Weights of a small mixture-of-experts language model, trained from scratch on English Wikipedia.
Training: a variant of Adam for the experts, 5983 steps.
Below are experts of layer 2 (counted from 0) of a mixture-of-experts language model. Rows are named router (the router's row for the expert), gate (a neuron's input weights, with its number), up (a neuron's input weights, with its number), down (a neuron's output weights, with its number) and show model dimensions 0-127. Each number is 500 + 25 x the weight over its row's rms, rounded and kept within 0 to 999. Numbers have three digits each.
Before each expert's rows: "comes after" lists some tokens at least twice as common just before its tokens as in all text; "raises" lists some tokens whose logits its average output raises strongly, later layers aside. This comes from a sample of Wikipedia text that the model never trained on. Tokens count by the router's weight.

# expert 29
comes after: "| ", ": ", "the ", "- ", ". ", "\n\n"
raises: "player", "ours", "Islands", "minutes", "ades"
router:536485495484475512487508474531497509456529484546520524510468520476500526548547462488470471508513541464511487498490499520531489488454474473519527489542481535471489482478486458527508487472506493540496491519493522470510509500503464512505457480512526467485522481500455463468516507512524533554457472488535513521514544487463503502509476501471526525470534528501531536510480503551523486490499
gate0:518499479467484542479464449507474521473545478522483531521491513496541535521549506534507504527528506481514495474486523512489466494496497511529500466521485519492509488482448460524520502476534510507484522487460515500549511468498476509577483514489516495540511477476519502453469506493483540525452475508529456497520507493461469514517483442490526490494476515506517543511507530519514520505519
up0:499504496492511562516525510506498518542451487465527436478527507518448517507510490438504512505487489492504537506493497546528489490479515513487526486496500512529476509503530508480512489500470491496553510488484439528524514483512519534460486471502512508526520464500499468528527485503532521518551498526476538520495574488506500537470483490484494523501461525482524518542474470493513468482475
down0:468457503482452498483486494474498532497527519509471452481473531520527485555504487497497460460519491531514482496493516442458530519476451522510494480489468499513481539494512518482481488487539467480490553481533536479504470480507553510522502502522540501528481494508459449500452479493498502527486493493464517460502520509514464516526534485498470539512486498497495489538547471478497484498498
gate1:469468503490510514484448485524499477481525502524523528546466537466487546488497516483502489548491524481496554476478497477495477495473538469458570474529463496509514456485461489490515479503499497486481524546536490542529530472498534518504485493499536490518544469476510488467456517501491496524487499464476495486509510485490503473520483480495486517478499569460485508508520531528475491498485
up1:497513518467458501532501489503533486518494472460504461507503482515503463533519491496510475504491476507527488535491514512530503514492459501500485527477512466491500512493508508507498507445490494522502453486527536521519505518517490529456519526527501531484543520530498535519506537469517488488479449519525506476498512511497461512451537515530553456461554477446505496501535490491549571513487
down1:517512507463501504493490498515498530467528468504498482518515497531477515466523466509492508479500509514537493546495543514462493529546506439490518480519497504498494488493500534500523490505467515495520502475521531440497477513511512510514514491498524520492456471513565537500537548525519561547494482540468479504514474462480508548452502497485501502489553525466519486476517461464486480472489
gate2:499507489498506501499505545496516455516496540535520552483518530495544532523507524460482543501490495480480489485520529530514519452517490486495502451508507494486474454488439492509489493450479534540493504473480497503505506490532457516489484473495550541542526465505517504508489493485545499546502479506500482449473493484503494498566515489528500495492446553513504521479494532506504511468503
up2:520484501490495515484455497468508482469477491476514498463533512505516474488489485496475438545563499478483493497529517522473501457530475506520507574518499525549471525520493497499523518509515464493521493525551530551481521484532508492517505492485468490444498500546504513528512497513526492474460484436509499528540487506509512490509490496500511499545481482531525497535542539509500522488498
down2:507513534510533490479492516473507515524521463491478484529473485519475486471533448487505477492525504518542512519453522435473493509504513501444504489466467497483502491473504528529511470499470476553508501570510532505486503517493545518492472502518505533522513505437531532514466485477501469492502488459518510491471497499467499530490474469510473474514522485502492538493483498499496506514420
gate3:493460460453511533493494484549511497498531505516514502518503504458511513513538490494485483525540508468501501537449527528470473504450492497460503498522511548483480538448469483506518473461480497526531488507511521487544523479483487536503476518489487455494486506539471491473510510486520497507456512535538529504481526492425481487507475479498520500478511541499524509532524544543491488503497
up3:497492483539562473485526519479461504539532508492475539510523477478455509540514507474525495532456464483496529502512475538476504523543488492474434541512521489485529494473506466504482507504472508485494480452516491495518515480467524487479531514477479501518495516518516541500526492527505475461525527476484468489489519502493495492470473442473478513490507461531442492547492513523490521515473
down3:526487479540467465477507487439490517500493483527551551508486490511499462515526463492445519478510517514512499504473494541533489481504520488517516499534507478487459509483505442477482489489472500496482529496511514505521540541547530493520505519514481468483507466484529514513473495475521541492453480521501504520508572477503484462435508527506511517506462480488496532466480506492510515494460
gate4:534513443468482491509492526510472489495483469497509536519505532445502524468512459505507477511490501477481493460502530508505494503509491466502494485520459499509515516468475505556545467498492529503447508519536503519561483424463517495507491502462496420497526498511529529491523491537504526523472487527534503500490522460465517489529523493502482512527502479499500546479508515524497524508520
up4:515456504504479478479467551455528491502493527493518487474481508490484490517508503510518516517507505513469514497505512504554487445546500469492469534476535542483531479500525460458510499506524481487502449449513536527493514529480518481426526515498506515523492496513504494545539505516535480543490476511492479493522465467489505502513538512521527541492475486530518498478519486499428521503500
down4:500479500458497547465505432430528508496483519514518464474460509497528541482484507521491529516506479493525520462446504481492501515481476519491503488473487519477498507526542538509519543475487486512485470479500504495473469457509487497528496503478491503497493447452500485503525508505486496483506452505480423530489504533471482536507519470469522507503493506501520450539477519516479494463515
gate5:526535514473487512513508485494492492472507489510539489527505509487501497493569490540485473498527508463491492476449562519480471453454498516492527487544498506503473471477490473529531493486535456542467488548523527479481524456502509495529490490454543446503482522476469480496537508497530530505478485480511493508479538480479474487486509448513508525483501478488528529500485516535504536509498
up5:503493459481482510502468465512487474495522528509485522504492538512534437487489519475484483479495508479517524515510485510544519488502501492509473475526486446533569558519509472544485488456501511499509539491470504491478497511503513519531466514502471535477457534545513525513478485523499506509502512516515485483509496472485515466507483499548528482527538512465492484532511529457502562530551
down5:485538508502575540509465486519545479499478520470502523491513513516515555506507520486498496493472588498513513497497511495537506521496527555522523528487485521496492470431472457521474458516463485501515522527509502484512514524493507510497549483498500478474507497518493490492493502449552517489516502541498469524519497527503516453500514497533521502514529478479521506476485490535531462518509
gate6:470467476499478470471490489493491435510461480493497513521508492478476477502512490510463480507483473507545533504446537535516483513518494491497522518509490545509516526422510473490493480502478443510462477493501494468496515450516521485532456503494524511522475492523523497505488501497446507528460481508525526543515490515480498511480487483525491539481476459445508488489514526497544534455506
up6:542513515498497455529470545519486507539493540494508546506504468487510488491517508492489515475522444511539484517500528529515486460503541472433463539493504526516527515476497493521494451494479513513502483512516514524522529505515493515490500481496468547506517553531524543523535492503497490487496483499515512496545438517500508467526497515534482492507508483482497474496574498471550505472512
down6:490498522486547543497503499469474478495480509491517473516541494537471547468514474479482580500519529498511524525520530482469483486504523499477516518512496480487513487514538487545515485501522486496539523525490496497544485511532513532509497520474504477498480544483517475527421489524508538479524479498489460477488494514502535491505502481454516469550480512508457448500480527509511537538504
gate7:513497493488511454524480518519485547532487458525462498506504527440477488495497471530516532525504537476468454500515515491507467501473519499523513479506505498521476532462495466538478463464546500522497463494488491502534486480511518513472481526530494509514485471515487514504463522511517544496464470558513487481495522479484466515485513521509537515524492449534548525465528501535517559504517
up7:510489439508465469510527489522451546528514508498486523506452517485522523528474515477504509479489501494516425462516508501512512517511515502520496497513510485526445519495537465507514491500508515521499450492502497527505501461534510485522529559497536523517517527547520549524543525523483485510468524523539488520503510566479504488493526487531502517495512508544518494548514482511504527526483
down7:548489520515511515459550559499469498483485526491519480524491471491480491462515441546480498507502498516511483516497530508515506517502535534488474509484505458456479473464514467503503499492532453512511474533510485522474537488471497468491487465493520461475497527547535503443495494500535521530533524522477540510469527456487507470472483547471501486515511501474504483463474520500511520512522
gate8:532477487465531519458452508542496536462499483500494492493501554449531501490498499484522494526516485495511498485471531517498473529521510545451440474524485500519553516448515482495553527493483479498508504475505489480546502486491501577487492496484555478491496537473485521510525529494474542548494483499497501505533534497470515524521512531493498485499477497504496535516479506536510507519508
up8:476461518511482523509478504460439517509523491505512483538477552485462518495511524480509503525516535552498528488473500467511531498488540493515505551524440465513503513475482537507485463499525474526501506533463490477473468489529509481503521511471500518457490516460507508500542539507501528515492508512497490496542471525504487531484491519490466476549480478478524515538566464528491494511488
down8:509518498492458503522495556503503481525531498483459511489498467498509450479467508503524508497480500491556507509477462518494512522495488486513473544438494484475513510489527444515527502501510511463538467516527514478568510479547465521560518511486491467500526522520504472518477489522480490508483487549507485527478493491473486479449472519504469498469490475517522469457494504484536504538528
gate9:533513492505448506503515484521485499470471502517506493542511496486518514502521491495490439499583515486512551504496525520491506519467475459558502470505438485492498510477490492546532489480498497521495503500511479530543494512501523501528478505489532464481534493514507510546511491565500515560512453540511515488534533499487501516530443501507529501480475492497503497523504521536521482524519
up9:502480543539488484514471501407519483464523511535503532506518493464468505540508515452491541534498521528483485445543508490472469502554485521509488491505491462540494467491521513493521493480496502496519539500507513457491463526523499491476499513495535508512500455491493541506519519496509561530460461485508478524491466505480491512516493494541486492544504531496497512536476482506492481492483
down9:485512499560458464516543519478520519493558491531564477462458503503498478504507505498496491501522474462460501499493482514511501486509464502473507495448530490478494503534499505495490487499485452443505533524484513504523557488489530514469537527476468478538500469485502515518533541490502523480457521491512479515497516490511497520452471521464517491516475499531476488495457482496507543489456
gate10:504456467481511517488486492519513493524509460537489490535466484457485479508516465464528485505503520488554442480464494511520473523485485485523501482559483524518497474498523459505503502484523448510508516511520452526529458495459472481520462476506501462507472489487484482438524501471501537521464522501518481492510526470454475508493514519483514541473466506491507494508484500565492486477496
up10:481494494487494522490486479489521478482457502462480504472479493507554509479502485481508513523518498474478498513501517486515484437513440488474506440528512491525502482499513470484505449465472476497462522502484519509473472524548447545530471492488477517469506478467472560513496493491526502500494466518505552503484540494476480524537510516507499499495458544492500488522529530491495472563473
down10:482468564500464502533479510518491551460516476505498477541536530523510510471504527462485522531470531495497497480510476489553511483547501535540488496517543565514510468517509495542535486527503454485470498502536534507481525478467496509476487512474533482507506508542491483503532516487524482550499526489496514493493487508491474533460523495515515534561525471516510494497503499485506487465502

# expert 175
comes after: "201", "In ", ", ", "200", "202", "–"
raises: "nor ", "whether ", "why ", "calendar"
router:541487501486472516492511475527500503461528485547522531509475525473497531540548461489469470508515538469514494501490503521535488492454473475518519492545478529468486476477491460524512484472506492542492495517488516472509507488510464513508454477508523464488526486500454471465511517511525527555461469482534508516521546473466496494514473501477523525467522525498532539514480506554523489497493
gate0:484549476516460521488522454532450506503487498484525513507507502492523511480543508505507503536502501507506495450478515478506495540489515485529549482494485536460539519455516471514553461495544500499449541483488513515535496503511475509530515527486562489473474492508499487485493528537464500534485499462488530517470486522533540523491527475478502514502495505460520514495441499506530541498506
up0:501459486523486506478487509478499474559490505541450521517546486502492499469515518465486513502473519512501523513466466465514508538516501446470476504468484511521580465481534485475512519523510543467492481476522473479498462472516474465446520507525485465481480506510509454487493495493528503514496545482496509458452531519485492493512487481490513485504462530488504510455485497484502526484462
down0:464542517470486499497477530482474490530486525486493503522530487542481493521506527500503463498496460485513549492499455496511531527502474533516508473464514471498494527506517526472497495523473460447477539532481526509490536469490527475500531466547483531526509477527489502497502457522542524481506512487495486477462530464485525488518542550449522491487483518537458462476508519520499509471466
gate1:515510493499538485528486504498477482509506480527525522518503526479509474528517484535501491506460518507542530441494522545518502488500528516462490496512495511531456485507520471534524479461508507495508509480493445507515543448482463544499472512478533472485484506467484522441529521491516487511490489544513527462477558522492518493537465538490475465464486507495449505532518529516499482534499
up1:496565539490531508490463511528506482484500533510499491487460469547498512512518504489507506469543481507518470494492464542510488558525516493501482487499492525493484492449510499492489497515527488543525513494519503478495476527501485560550455491495493510510533466497509500476519498466430497522483496510502487485527472472495481513523490483564460533485559465504493508515525489466476513468458
down1:494508487499505515467484523532476509483466522503488516506460500505492510522560457474509470501476499548538464540502479514531499480492477490503495533523545499509490460527520477520500506477516515480523456505518492559489491495412537478533499502541560508504472494488477489524526467511504516494535561479530510504518483480473515508506473520494479496497521507465509526535474536486523490475527
gate2:520504510488455484504487487536503546503504502525523536478491495457507542517509525510460504506501512489483514518442529533506489509454506508513504459521476492462534502465487494497488493500495530518450504500467501493535505511510494479503472491542520493474504493473494489444467482571500496501460468473542515546482520476485516509572511496490540564452489507502512520501458466513504515502509
up2:507467505532518437550497514492530513518487494495493538503481463496472521526478507537509503521466446504511498523518482482498538485507486480494489497519485477479462472521497515500471500471449478531513500484455481489526525519528515498510525520497469486508505515576456500521515517508529470490508543519481533523505518497466478459504474502501478443487481483545490486486526497553469533459461
down2:513520508477524506519482478524472512467535493555464491522520544521494551507479521502468487521568515469488500487496508491479502475512496516529541502480501538480492504533536517494527445525521491533505485481478523488446497473519524498481502458476510495547493486483493450528500461496506481565497478488451484502499483524570467501492475507528516531513471470495536499501504514496504491511535
gate3:480476464484501517530524491482497538510480527513477520466566494494528514517506475492505480478508544501492516460496522527489508503478549443530505474514476498476495502491501500490532455507501524516497455502485502499508524495484483466508539472546550501505532467492522461549524537485497507526478543505499526514445494537509483505505459483512463530511526522519563525461533501504465507478504
up3:500486497495497542501508541513502524489469520501521503542495527504472485481486485510495463527488479509474532487520467508489467500502502511486478504544490517495522492543457476497485529475461476517520481541517490518510547524444506484493474531501493515498468540522515486504526488542552515486521476477459498477519418496529540509506489537514501542476450491494477545528452502551516504482498
down3:496508479524499490487480488512536508484539511488451483508544470532550500504494523503492476525485486455528494494518501555535457508476527514459506517500498511455515506497517502525510509482530524500482471493505504488502549460466506491523452485540515507517492456514493508467507545543472502528486511509515473523521476520485448547477508550512552549492522448510524529499484477517522523508512
gate4:480471555515514507502524459518494460508516485525489489519481504474496499468484532477500487463472463483496495512479512470486496467483527489515528494514550536528467522487504511530551466452544477495505438484518489517531498451482444443462477507472514511521529492533504508492495531479488494537491501487487512473541482471529495490512487462491506506525489514491510456487503512471561504503537
up4:458500521504522469465548486558531511499497468530500521538535480479492506507492540505508503508479503498508484509538505497490513497509482474470493516456537483554536513497492469494510494486518514521494538512474454509506541478492535461564524530488484541476515491524498524519519533497478484531504538480519514537477505449514485511491480541443482510466444505526492481503458498520493489465518
down4:502487528501496488494509521515464539526504469484467485512455484491537495472471471483516454486487515510491544509505512502519507501502518497530473471498501515521512526501467483482508488515480526512489495478526436554471512508523519497497511485483529519542466504480518494512479484507574478466476517490540507541480549520464541537497490561497489496519509513478498519486475466537440508505438
gate5:492446475508487497443520494499498490476477468519559485510502461509469497520511507447468531507479529454498521518489509484512468523517522511441530506501471503445529501486470487557487510491517465500523475498498511472467521470515538508503455502493516472522491490473534534477463516480493521501509464464513491495544532513495494509462502509545573499483502527488505503489471504514462491488496
up5:516527507516524531454508501473514512510509503525486478521469516523488516507492477543473500485525491538514483447505509539476485446502484473513479504506525543580554488424490510477511491505493545485477449474469516488477487497509478505481493488485511542510584529490495475483521496473482465500521515551471532465469489504509469486493516483497500519508525502492498509502514493501512520522520
down5:474511489493489522471482511507589503500502526500514485537472468494542479502506523514475495497501489522552522456452519500486505510491498540531474458528517490503527504466534505526461496502526524521512494491584537488535490471477482476500463482509466490490515493554508473470480498526467472535474485490465532524497494478485473495523519523502477480473519506449502477502493493488499539469508
gate6:521498508484497477508536478513528476473546509491526499504460510491491506500532453489466483486540503485519508506463514480516466487487532522540507466518461521466473476522494517517514457470541518515501536496512500509497536492514482546510499453479515487478503444483484543442520538577538506533471475493533541508471486490494476497527470470488533498493525475526515522524483509514495484466495
up6:496472477508528497465521539513481452517470556500512501489528554520506502482491502503525513481452529460444548446502532524481484477468501500477550534510485511513535516527472524508533470509530536513518512508504527526493515484498488495495492480480493492483474510505485494480463535517463542511553456524492525509477451499487534489506495495496504521525484500512502461549453515467506490512525
down6:492481458508495468468535509468507494498488504512502488460468480513490482474501493459468463524447478494510483485514466475457497488521513523467504505535466481516499522496509501513528540471483501485504496464477508511498446548472475547518487508523457476495472482479441541474489535492482452487508526516495507474477500486531506505513455489539437529498540496483476477468521517480487492477457
gate7:527523523482497468469512469502485514467500530487500512494455520500479500516529479473473477544507498467436531509512507516501501492466505459548543495497487527493531471495469484565498460489527490503528476498449509463467460515482510531490494474521525517512513507500481451500517523532499516484520475468568471509518498502479541520507471505523453562518502526503496505528504477513506470485503
up7:531502521511457510476524490482451553466480523496511496488480481499509507539499505476477526539504486566496491503476471495505542471530530497528473515512490491520509512473518467523481482511544482506501506490471502495452479517505467483528465490506513512535532470447531469456539539513473516478507478471503459477487508525483516525463495556517505533524538512488525512541461502522522466515495
down7:522489485542517504549528453529517461496528522514475524528519504455497465521513473532507545491494508538527528508498521529523482517468517478489462531503535474502522496469467459523475522520501497517504485524526510502519524514519504503503500514475523464530538505502489517503490516499504545472513495512516496591469506514467464473496541483478488466459545489502501529499489556511499477527465
gate8:526556494495460571490532491515484510473538470515529475494470532457510517549525501523496495518480489459502501513474536484519474492465503477510505489532527534520504499494506486554495518481497513523486574486501463499505470491512471502538474491488534468505511519468481512485467532504511505525463475515548517493507532498445521511494506482496517478445526502516502526525515511507545502499458
up8:517489525491507530446511497464524480488498483519475507495488478506490524499487487500503508528528489527506522478531474509488450498496489526435523545492495473496531491463507462504532472470504471501524533508506507465499529526502511498503494516534521538497472480488498523451479535514487513470514513508522484447451530441481486508553491547523503554508488535525538478488522449512497491489550
down8:507511469515463478483496477489524504485544507527492463544509470522519473473469507502546511472451496510504513470471513516529489472533499506512448456561478486566477495470501492492497485518534461529491524509486485530510516487462447539512539468504490509518543499514492525477488468514485497523499521475533510490518510521499500508502493487454470505436470498488452510516470505535510475492517
gate9:494500489414504489478452493537520494449494508520486488501498530480481545493550503520489478506530492474525503536484504514504474492515431501509509511516500504524510486466520479469541489502474483518413573489479492472509494474532493478510456499498506480506512553512518499473536518479472498520473512514545504488504533487474504512528512461501476497496527490526470507496512503531503477490476
up9:538500509514516528526504484519506446486540498500502548475509486502514487474505491480533545500515497489480490555498468492466534547532493502475522511503501526472468504525496516496479500483474524530485438531536522449517514503484467475513511492484501469515527491473485478464486512509488487475514539532451432521525482469502463533482487480486562494488521483482534526490484535487525515468481
down9:499496512496503535519525486526464410483474500523546529472500497499475531518499471475488490545526508482456480502489491520499470529490523494512531504468504511471468526510476527515519521500491501483505452515494526482570524491500499507496528490511491497482470453477492483498490452501515538476484525545553502510507523483525444466476480502506502556548534501483508523526510535497528484497506
gate10:473538515468478535530471488509456472491490473512497561555484494472509502513525467506493509500534513470531455522473482517493514491530467490470525446535500490486462499507486487506542497496506467527478499492509488496527514454496488491501433484473518478508460472526481511482499482489462524520541481546508471504495523509469503533511494513491530474487517513453572508509532513514541490495507
up10:515520493461513535504468507490487498506483475519487506487523443483540473526500512540536508477477538487519489537508522507493505495509446474485534512497481464511548461529501489500481525480496476504480515534465532517529538478529496459502520539517514460502479542536481520498498508482486518473514514494533480469487516541518494535536474466508503526542575514529550488499509506517553511510499
down10:436520469544529515532541505505484481481505460539531515512454480465494489525512514484482543520496524494462509468502447470496538478506485483500548524513463515511474503504495530502529531554533467498494508471506497472464464469497552511500468507504467487475488524458513484481496437481499530494492525502511508480505514529506499523488513499496541555507501515486479491484502529474517458517518

# expert 122
comes after: "201", "200", "202", "199", "198", "197"
raises: "itary ", "county", "syndr"
router:533482503482477517484506477525503501457523481548522525505470518468503525549547462487472469505517539463515491499489502523537488491451476478515520487543476529475490479478488458522509484468504494541495494519497517470509516499513464515507456477514525465487523484496457469465514509511530533557462468483533501523518542480461498500513475500478521525467525525499529543514477502548526488495499
gate0:520497471467488531512483462552507489455526509519505516518516504467503493522529457475500499445515520493535503497490525529525445493487452517431552504524480497496502470497539453545540517495499487527470512503463479534494481487501475504512508469474520467528515517480482481486469511523475491539477484516491527489506517487465487493503521466518527484492508561495478528535503506525495552519496
up0:483537509520480511503514440520575500489496510480491527521548489506491515482460548487494500554504508498479466511508516448468552514482519460476500481534494483521488540488525492537491520527494548447532524468491504525523471527496505530496481472482505509530489482522483484474489491495523502485523542508524503482530511494489522505457493523489471474539481519485533532529513499496546469484535
down0:512511507508479473526529511460496478543516493463458475495519480512488483530495496528519521517536483488467491501517477549497481526525523523484499501460508503472503510504523524533502564533486524460507520514530477537477482464505498536509554455499485467520501537463516491451484485523496526511486503504489498514512445535544507499465534494491493531504473511494523481530531444477543545508531
gate1:500519490492522504532534481515539464467494460498541506495509509511518507565480498483504521513527507468443462522496499488530484479486485570492524501497479486472540505483522478486519476505494489530469527447528500512502487490493478487513493517485543477511514475521447470523478522522547434523459511480527487524501530496552513523498495492515486507473507500484510465508533526527474559496501
up1:449496496500511493550497471475564538513465498510490532439496503503478498536513491523544478473474521530481482503522496464468479485496530487510498465502535470527461493493520495504520514481522468530479501502505489494492494493480466586509498472462491500515490513478529529528538513522516521540508487445504539519529538486481549541493509478497476462464516493519497482504481489476481484500504
down1:531505496448466475498511530503530537497521488494491477524506506508474552474525480499495509503531532554540475466531541519498508522484511555510471507541511487516507471503518541483519508515521471447496509500521508518509471531498524447489526486508548503515526502549501492490491539526517479496506490487495514488464472495523488508514478540520514499548503512510470538569515503516527462492553
gate2:512549490528498518487526522505463525475528503499516523482497514498488526504511512522522480526509509492472518472411487511510492496484541510478511495477484525478485493502506499530539473527540539551515515463531508480501488473482489516484474524554492460495484504452500488472522492506501516516520470508524500552494535515536511504508498536475511536500509524503526550499523555565481545463508
up2:524506499542494432505530501516487451483473498479536496504513527510483512490493485520509525450495498509510469493448521492472487481509449513437512494483454530494518455512514495502515517472520512522501498479515504521530447490500518513507492540534479496511504528511502539532511435476493470488497479492528485523470504461568525483510498507491519508442474492502500527515521530521495524513557
down2:546492524504524475512472492521485538499515510532559483497497514529493510463543502493481467528465530510530478505479493489521514516537490513479496482511485488518438513534507513548499499471514481465515518495494502513478483510485531458491530501515507528520489530528478513505465458466539504479499496548454547516537533503533509494474499520520501464518493466479465496537482513539482444554524
gate3:500478481486491501490490470504505515511522450544524524509509544467503554521535471516474480506490508519501493484480528524521497509439473485519528509504459505465516502479504465528530471478485511520481494502478491489525459480499498517513498493517544471475516481458445498479494526492490523548472504504548467559514574469478467517535512471513526507477522506511536528540482516511516533502493
up3:492521472525478490508488536517493501496459514492522491495522502480494503531524521502519478474533499497526506506517514490480508556541499487522555496494455531502495473506426510517521517465508455470484483524546501513513542509468527476520489502532541504492489490473512513513517444482505551523471528513535498485523486437523483471473499542496479517478497499522546560499516534496500490540473
down3:530475475509512467515472518535512513510490496492495496484508498548488529468521479532446477462529516511514469502511527504498476477432538469509548512501486508466537501530498476510496489466544507521525527486495522499540484534462494452531496521540482503489513487462548517486507509493510507515503495488548484516458545527524505506563479519526507494497470510508470535497458487550525503518485
gate4:486519532467519501496512504489500584490504472494503491464478541499482519519490510507486493491545503521531531480469503526516463512473491526508525467519501486476541533480472494487539488526480475495476492482479458514549499492509536509528479511499515504522518531467482513487485541522480506514512476429533458478480534479494493502559447462494494520532464496499522499478539481538498480527527
up4:505533523492465491523534509485473507492463511521457497467476490503498515476542518524561464524504500473502487529517533532500484483496513532522554499465500491502533483540462527510513501462448496500451495444507489491474509531493490519524488479501471488520465508486484523486483459483492497515551495503541504434488508504520526517497502468516501505529542490517469471504527505545501467542456
down4:446563496494537502509500509530494524494497477535543508492509533519461490512533485467489468535531501495478511501494476516530497516458483514507503501504478457508496516493492499489518546490541504471499501553487542482530471497501499531518531497466507505516523481537525509517526473526543489486445491546503506481518503507454456510528466506523498510501510450505509487505534482464436464479545
gate5:486475472482490479500473479521492520501507489540454522539509466484481503517518488544479474533497481510509461539482524495522455544448539485497489486511459500514481475504523481546531442487536472481507497488453489482496518497512464504500514519513485477476484497504446471516487545489512542510513481488510471485494548430508488495562505463496541485507469505488526489513478518530509484513507
up5:483520481498501496483469507493454479490508457503451519563489534520489493470497492493496454501506484476445513490552498535511505523466443551513477521472506522485522491523497505499536473528530504504454539510516493528487543504524526496513530518475524461499500497479525473531458489500479473521522478580470497544520486519504499508482536513516478505494503465498494519471463513474488493483522
down5:490485529500520478506520489488465527515526560538510504466494520497451473528513519539491534518448477473467505488445516438505521496472486476500445491498493508515509534512514455496489538483505454538526480529484445498537519526463538543501484509515487473504513494488467519541491501491514521456523495502509463517517499498520468500516492531501453531493486508517482510492495543493496490480462
gate6:460490485476476519492431505537495450495527492579558497547515483463500505477495514538489518465518521498504477497483535508478508492492488457474499502486498529480500509508518525509477451495489492491494515544529494485522539476498512533505466531464503464505482517473499502503473460518448490536461481487487497501508509495488521506498489538513534463496506511498491570489530511485507550527506
up6:467497481502503500483477542562523469486488486524545493499550485480507505521532523503523447496482475515511502500468492489474470488497497499462502503480458530524474469466521502495516460465487469489502465488507490525519529472554534448486491499478490500511497534522522489503469490456457462514509506471487472447504486422490478453491478497526516473478491505522477495517520470485491531478486
down6:451473510521486514502493470428464475501537445492534469534474500529448510495489501506498515507519551470515481510524485528503518473510516481493523480521488517538512559525528513486501479525465518463493502455532503466538496529488473504492465528465535509471475504499503488496508471473512512505455452477481469468516514488499527505526477488547506522465508488487510530463504502518536499476483
gate7:532502482499491535509471445499500494496562506552505525490490517476522546510503458519501503509536511464484485454514519492481489510486469495517479474511440499494484470434496466495499504506486476550494536498474511508476474495521490538509483501527555474505548509456490492525480519499518489530526502538498477527535502469482461507526492488470519500482488508497495523543476530552462520513471
up7:460498487508537485511448524487423506467519511467503498551491491516500489460494503476515440501493482517480555497505509480535518512495533505495546494512519502529503472549484484485501470514516485512492512500490506450532496475500510479520501489465526488466519533536465500485440558525477542497505467490515504521533484532487493498480543529531492466480533483498529532482519500493483475499475
down7:543541524487505526513436472524512493478518443475483512479513480474502442500541515521573460521466549497509495482505517481518482465498480493504504496501511469530497425507493426506508481479491512523491504490498490486500471487486506494466518487492492497529488490509513484475430487517494474498475499539528493499493521479519517497522491477515464531488515477507497543485471529484473487467521
gate8:490470451481451526493483513523501459487544439492514570504499516448465515479524551516504498462521499507505525519476565539478492460463523491493508477503500505510488503497519471498549477462484464525489482520497546485517533464530456513524488496507507453489479512486508494485488514475505490527484470466498500491540484477487470508526488488482516492448507504496503540512509523519517524481494
up8:529537496478499482499512530540470530528477520483499487474483476505534500479486483482512459549517475485502545572519476543537529510449524517506506534493510471504492498505488513498450512562505561492526502521494453467465515515505492490470493471516510491497501483507451510479501486516498495474504484510513511530455499548498513499478510516484458524546479449453491501489501522505509516535487
down8:494499571494503523530502465521513503536478516523476516441551507480501453501467502473472442503469514473466517506470495496526478482513502484486516523468453547489498516499496462516481494470512466559482477528472495504512510472536529561468466503475483510483500504505512508508483481448520521470472535522494481540523496478526495522526462497496506499498517503479518540504531468482520504501503
gate9:518501447491497513486502504526499524467497489520482505509520488478546480501511500518511483502505543494491537485500563473517481569489470518478495509549511509468475491485449480547494505476538530539490508526472504477503470490498454502514496474479507449469541494459467489508488524494491510498474478505531512520527531513501506509526520471507563512496530512526495480505474563533551507483535
up9:518511504514451503516485463484547492493491523534510489491534475490485492509494488480494514482510516540493483464511479465476510533521526489486497509498486498512500527501553501514516480495468481470527500533447493521521524524473566538496485520461498535497496440549526521461545483469539509500562502471526481445526501511538517476515530495483495487495454500525473545488527515500498529499484
down9:548510476488513448530458546508509474489481530490494470507486488495490531465506467421480454498497503527491555470477489507506499510545482448447502493489488480487504533477509509519497501512532490478482534534452492497497504496500485505477508479476477510546487517500490444457482478517501503496494477492487468466462498482519526478471494497482539442497459472474530504494467485480484511512502
gate10:530522482480463520483474490506462497496523437523529512506480518484512529539526479489475490543518533502480505488487558471467510531477469496542503450495451489489501452484476476514552525498525493526513488503485510494502501491498488498506454501481522485491500525466506492498470485490522505576488460491520507522510518497486460528507471471485479518502474521473521522557520547546519486493461
up10:468500524537494500509526505447544469487522525520509491527513492501489525498502498493454474518572535487489522488495507525489545476489510494511496492526515516498489486516503523513471470557511483491493477505520470459525475495451496517524465549552470486540505517478543484470504478486473536502480538538480467491505503527537497529512501452517509553524540493488492498526464462514517532487509
down10:518513502486518488503507496525514462556505495482510456480523441484495444486477527518491497465509491521505509524502552468508491463507516532459498514472505478481491466473475489508490479473514494495501491486501489482499513562555466495506540488492468493519492505491506467499499504541479492468585459526519527494488457463483519484462544548508472545498508498485487490537486501514501483529473